config.toml
d_expert = 128
moe_layers = [2, 3, 4, 5, 6, 7, 8, 9, 10, 11, 12, 13, 14, 15, 16, 17]
routed_scale = 1.0
balance_loss = 0.00469
init_std_router = 0.0314
lr_router = 0.000729
norm_eps = 1e-06
optimizer = "adamw"
beta1 = 0.9
beta2 = 0.98
batch_tokens = 65536
train_tokens = 517100000
dataset = "wikipedia_en"
Below are experts of layer 15 (counted from 0) of a mixture-of-experts language model. Rows are named router (the router's row for the expert), gate (a neuron's input weights, with its number), up (a neuron's input weights, with its number), down (a neuron's output weights, with its number) and show model dimensions 0-255. Each number is 500 + 40 x the weight over its row's rms, rounded and kept within 0 to 999. Numbers have three digits each.
Before each expert's rows: a language model's description of what the expert responds to; "comes after" lists some tokens at least twice as common just before its tokens as in all text. This comes from a sample of Wikipedia text that the model never trained on. Tokens count by the router's weight.

# expert 25
It responds to: First token of entries after line breaks, pipes or brackets: name initials (D-ale, A-US), titles, sentence-opening However.
comes after: " |", "\n", "|", " (", ",", " \""
router:505432497545510540470555511544468570460526519524538396533537497502495428535449452451516498565507490519527517428434552480485521470457437520456550402546588516540534494464462474506562465539517572485474523487521427487432506453469517526542456469527487491552454520474432508571520459530503497518501499470442544513466508416522513510417515513577488503540471553470488420487517425463493501462536504488492569450483504534486433546526531540501520587490525513488537511505477594448486449561541473582426463490478513498451478474535508500466548477489571517484513533535485409504529479516565461489526572438560478477529475542465490526503536544517500462447457497466441461508535498526493472517444579583543509528549486494519589427515482464488535537487487501458510509517534496478501396471447461
gate0:491508505550443528571432537476437583550455581499474470521513551511500498477524536483502529486478478502498476482514512470483479511516483507487452437488523484506548525463517479548567481465451496528478513518552497509491511435534587522473488474489453594487520509440447464491445492539556573466478502482466546485459456516506503497509387471550492472523545449516503481472497504512547566508419524561509533471498469452498496539445471447571429586501438490430435452536481473528474464609498435472480501505509404552569469533528556452462473452560520460523396429451465537515523489497501496496518559446491541556495533498536472485435489497511516524536533559486472484577572432488483432494552481539518484516554512466518476528470477489445446538600488578451515491512480569593487478490470520
up0:465480555495523515544456482529481523469517529485492510508496579524431549511474466530536520570459505508571497540476459462473515534526531504470500442528504438473529550531503552513439459525456494578544491549504512524492469463495551557569421572526506523468485480457531472482457475429550558453563415475461427522487458540517462467523470433495587478512538527539474483461483472505491460511478437512511524430518539506529494447404505456506526579508480518565510556510511560548487445481545544440566487476515498464518511476434485470488527529533576458517509407494473551482542551410543494600414571428519430508618527502510547539483455500529470516444492523518526517461525461447482461507527508509500431520506456498501470443472510486486499497533546523511463442412457480576582513491504471
down0:480495512574531502537514523555482442519530482527512507539510486459431510478522545500404431486544481506430525457483562430528493506489514478510546489446475438456569525489501468483494467414568548446468427504526492485444387497500467440534506510516527502548489500509486509546561558556461547458464517542475528531534495468474514594457383491459527535507554552485573424523562507565512456525412485502501457528484527521517487412552530504510437436444445511537449567505547470545517497432512551467496445476559470523540530484550501544459417529474494504475512532434587504517475482480477497508509539540463467485448474582560501537426469561499514507535415555525449569520532456477472539583565512502452533467522477512479527519488492471481507554508522525450532503469536520513515510464507468
gate1:465501494471548524510476534433568528407546486488507438488527511475460538484542482508468524422470460581501448476470507532462550505520513429442509582513474418552509494525423523547477491481537452527523473469551509502436488560466519552535580498451481580529521464514532452583509470549433516507467450420503511475479496486447474571477541525527494499521479559531525569481533483528451495524517479556491529498498426567568541547492498490425507460491436444514559452511496543437492527522522538475489492488450492527496478485528498527559492514503500556512501525437477500571469486510505413531496537491498472633506505509454547508428410550459468553502526499484574558561492447430468543522487534486484492530481485542416515555551452465494456500471494422524467437581513491506554466456479552
up1:496557525508496454574533531522544519478436426520452551496503491564548553591493471486536443504533493489486540506581470487537491440525530528556545457571475548487523517516477424449540502431466489462548429556491466431502526481510505525471521481508534528553477511529499554444542449536516442588492488566516541502476543504574469470543510529472510547550523504437461470521498484493534507514472542495432451464487556486515550530406510524596448472505470545525413535447503459573579513516457429497501504557471522446518463505492505528535465497513439421558505477470502466484445549453514495434520535523459476438449505501516431479586496480510487515614501527571506468580483465443565488535520448476476522422495546507490511475424442546454458516487516482451535520460515520458472493494478536
down1:523482473432442440508479515417541471452472518521488465451484479490482484500490533487570551477529499438576472471520516523489493492534465590528490551466506474493595541509472399554520490554523517477488513513499561575548466493463477495584499542432541570513457524479522517506474426491520543487527509536530428488497545521527452497500504470500469538499545514525453457468557482510519468450507460508576400536474488448526563561499463493517517508438498501484485452451556480497517540569451527448466520530420516503537517489508546404501525573448500532523503494564513543458527541529465535495452517493479476462453512474417518447467493478453565519473449479450503531421484496495496453533504484457503497387483444500567472391376524486525549450464490513435473549565484451541442483494541474

# expert 28
It responds to: Sentence-final periods, decimal points in numbers, table pipes, and ordinal suffixes like -th, -rd in 10th century, 60th.
comes after: " ", " 0", " 1", "1", "0", "2"
router:499453533483480471533487440456539475474450514482476527516387441542540538509508519533411510471571493504519449521504549473502462451557478449479528486482485529478446506534493512447527518487520426550589537493454551499535499505581498442585471514498498480453500480493470495472514522479541465468492541520498517468438525502453497452524434565538523482486482507527549539474514527521532462485387552542459492513583503539528558483483495442499513435508528454508498520507553531405494519415469523465455417566540529485555450544550502540503533472482484505558448490476534546555517539431488460480438422516423549484476515478514528449526571518473507572482454474519538457501509491522516574523507504474545422505468557547562539556493554472524484420485516438547471402504436498497460569408506470
gate0:447491525428534505474536494502540397497578591482478488468567527426459599515529487543508507486508512480524487531520474497533469570494436518535502412480506510479465505508429528473479446510491533505525488544560456558545474539489550470522556522451528415417555513510554439499550436461569517479482490551570454538520459545460452546498462441530529517542521456538460473508536461518504494584546423477594416516542525533504489484510493531483536487462464471431487476413508478538508519459539515496431491510499526504463523477598558482532493500452461492503452435473532504438546583491449474508536499481437486482530547466530499448487537526544471446507485538525529444526506478524511553559476538592493434527500566483491499480449485509571461488487493580491445463570523487510538531504439507
up0:522451504456436513490552496492531466461503485479413545445475491482526512448505506487533568486549476584457518498574514505493452522426437482513528498507448533439465529574496558494521473518488452487504446500451533557496437535497583463554565488436514420510516464477568499454468437557596478469556533494478489563458463487511514521501421528520569550558474461414560466520473545495502436549513511568550553554502530512462543474525483514483506501531518470449493480448501504484514446461525521532503481541501502447523514503554465508581480488407493491484476507428522479513527499513466472553578497460452523499452481417451523406487500525517530512468567582491547482538452508492535485532459492482465461544495572574484485573569572503551521542498441557477444484418467475544468476505447495
down0:485513477486420507506549522481509571432469508494486544491535420506436523489477591423500497484426471524487536489556494543498479523529523500539507465443502578525521469545560474534479503517512491452535523488521531485529518492529503450438485502554568519568456536565549495535515517499479474494519445492473453497478516486524463550416482470467524550451468534580542480530557466469496492515492544549478551488511457456485545470443403535468547492521466609463467433511386506529396532441464525464501478496580609433479529455466530490496480598501505511514562542506481500453499480536505514459497518564458560480554553516491486459496545565499466526458471484460548491530554506484424455529525505473459441544510470516443518393525523463550555496574485469506478465472519507447546454493483431
gate1:470576500494502505533493472476502516451499532484430525510497529467465475518531447493511454377492464500452486510526364562516499546463437509452452544522520483463408494428468493640503542484541499464495471528460504488521500490488507500457554462503454554478525528471478501470511517564532530539480481500491463518490455457525590522491505471394503531578588466508494506470570410453408517498518519482585504489499499534507479617464561563577509517543491452522544567472514462499501478557540478524500474486463554498509467504481497507537547553440432531481494487455502509420525457518548482506484454511573524479424525534525459616530482512429535409583478536519520481526484471439527508528505500539445514528454549525510519534477515500520548521511451513508505490510546538532520534499498486
up1:550479417489530571481523459505520528490498475509469422470503546471537391466468497535550494515550504496509462526485619490493513489534494500558515485507504512520464562567522471515510417394508504463475504509459407582494549561518404461497502459461464497485486474523556481471536549465483541491483523518503534473514548396508514440549513537505437486441570463409438524519493538530481466477503492495496468456483459419507466495555492508476447534457531524470527494496481512499539495522482528560538440414493579467503480527518507477492495435508527435574548449496508564533515514464482439479530520511480482552536523500506521533513514499421455540507458469525468453523529502486482495532491592556506546467530532513492553562577466532482486548515539511520507554501489418616557585533408523
down1:435450556477500508483529543595559513559522502610504473509521519510523463462517552496539507509500500537504482486474515442508582526478468530533445514492544476565554432444486486493508522500460509483486570540474446498455521513534480453517456541460505449522500481541457470522539546509422600436490521506546460542461470436497529509515566490521536500507511515511471526464552498506528475544463459540486511462444496438463556521517498543535527548463483536447413525492474466490558481485531432446426522417516483476571546530451495435508491468525478367618593493491487468578553543453557513524542523539532512576550449435484442520498469432527473470505511484509487523441555428542460453479467530463561470480501494494490534448511514579513545494498475508466464496509528545586502494458547473

# expert 10
It responds to: Commas after dates and introductory phrases, plus subordinating conjunctions (until, since, while, because) and month names in dated narrative.
comes after: "\n", ",", " 1", " 2", " 3", " 7"
router:548515445559484483448488494478569506535488565493465406479473561469465482498547424521468443425562478475479445499529576529538476464549491523483515434528478434521525514473502538465445483513577545488503451476569592487574443541548493502463547519409568516494448512409540511458495503510451528488549480532547514526522441442477503466511444541497522476556504465457430446506477463496499458556545550491463448556412535554457494479556515475497563496600545534430446507544541559450469550538501503516459477488462529550544483529577472537451459497505518525519537512426532472504483451509457563522522517477536483496518544440456469500501519554514460422553487483534508496538519526488486576498507519523473512448577561513524488537474483511525470569500479457518545483463478457429424459519462494
gate0:497527551512519487477549502450463469463517528513521428503565514436551528458434498495458408443408493557485507510539527566480422511495593486554535544547501555492539542475464459522466495554503539481500437511570589463514507526553473533476569511481442577465546411508458557486403517471534501524481509456427434508478469464496520596482483480466505505553474516438522450500557528513520486476568524500525478494401470520518458550466507509510509544508452445442543495465500544505578542469549497502505530526504534440524514513495527462555526493462445471451395491512543486483474459492526486414555513377555556600494475464516524580487473501500494467531549526527511510565492505484571497496512444500555520523463512496507489428483483499491493492504464475503457515458493557562525506504467441
up0:475525437513484469488543557487525452547538467513471524524494521393478546454503509498508563473496485551426558470516525461541521458516509491433522427456490464517540519518512465518471509575535526525512488493513497529492454487512564454552478555487520486471509474519467516546432444568528522482429511503475475548515477570485503495493526507417548418523486495476530451546475462409477526555558453517542534470494508575496521499467511542393480528567467429509494557466535578493481615501549533490537471483464562539478524553458427510454528482428495454538529505441463545491512533559492475528510545470494584533516452475476501531503495601513466556448559553472529516485493488499470561557501521463445482541531576416510549515494453456510492546511524503457497444470510495410541378504489545
down0:481501438518497540483526466443504439462419434509570468598539485426534545529528517553477500542502482489489438540629518466549474563442568500448493476434494459456519551529484458468450461464531535454535488535551485517549547437556490501506484516464487592444446485495483505473429476537484516543536430478484468530499558544519460477517493465509462441465501491480478510540466513527523571512491508488445485463534535484529549524529476525541468480479563458579524507542507498510525498531498527534486478530452449492487451574493560478493473500467512450417493489496556534578490505482478529529469532448446527494477511562496521541500507591531470458563485490478535427544454522411437436482446440464464545473522428460556536524575450551542496494473570530477476467533432476412514496503468564
gate1:477497618450476509498468565504480512474477481519504501500457479493451492490506552484532524424545529491518500482459540509481571473503523524517520526529531508481514467481497447488551505598476463524484554512482462517452612522485527516506586461461505482449478529521571547424448557482441462522424485489476536463497451515507509508444506493479497425533509419505442510544504534521506506477475422551514485472527482477539429490559430460449522538432491447468508429485449508466481555496544499455515526520477393510524533516593474516487534532535488486555511525483521457469615531503488485437505522456501509493510535515570486598469506458503519516447465517522481535484438524560503557572417450486530420557498546624523502545466484535432448461491464536547520508497508472519476612466453489
up1:539374524529400530481427502458543531473437467536466474506472544512498464482469524486467500519532462599511516484437468544487536550522466569444432423561531541511455422468493446459468515550424469598502564493597470500517579529466446509504505476477514582495479538492455525444508568510472510471514479469536466470532533456512532510459513525534488487531502485514459459510553496462516493448545459493483575477492524537575499522476482500428477538489504485470494440486521511485435472592511491540514554462534477513483406524481530539489574439529554469521513534462420464520529516489512472555460423530580558515530505460529558524502471533452421538525476505433482513499493499548496489450491511455556465474544580521532470531458572541435513523511545454521480517483533533520479467491419502
down1:466553574491492430493427570489506521523491494593541494453480497477500492491513498523505479562481504505447495524466485562482462514575446458520520539568455496533503539527495470533552482452545476568537492508485522512449500532551471491488474484474363549465547530567479540492515505494453551583506517489539478533526531444492483488478539466409536524525496496494505577513525543511522438439527491588475531455488501561531430538434477496425482482479525458398469541526569544594422540562495388588468508542543578486478458496499475493410547566458508508554497479465542443521499490530480500536453495581539492515582490515498503485538429516486498567493480404539497543550487489474519509533516481535519451533503510518466497508457525546495498472546521532552569480465479458495451486547507524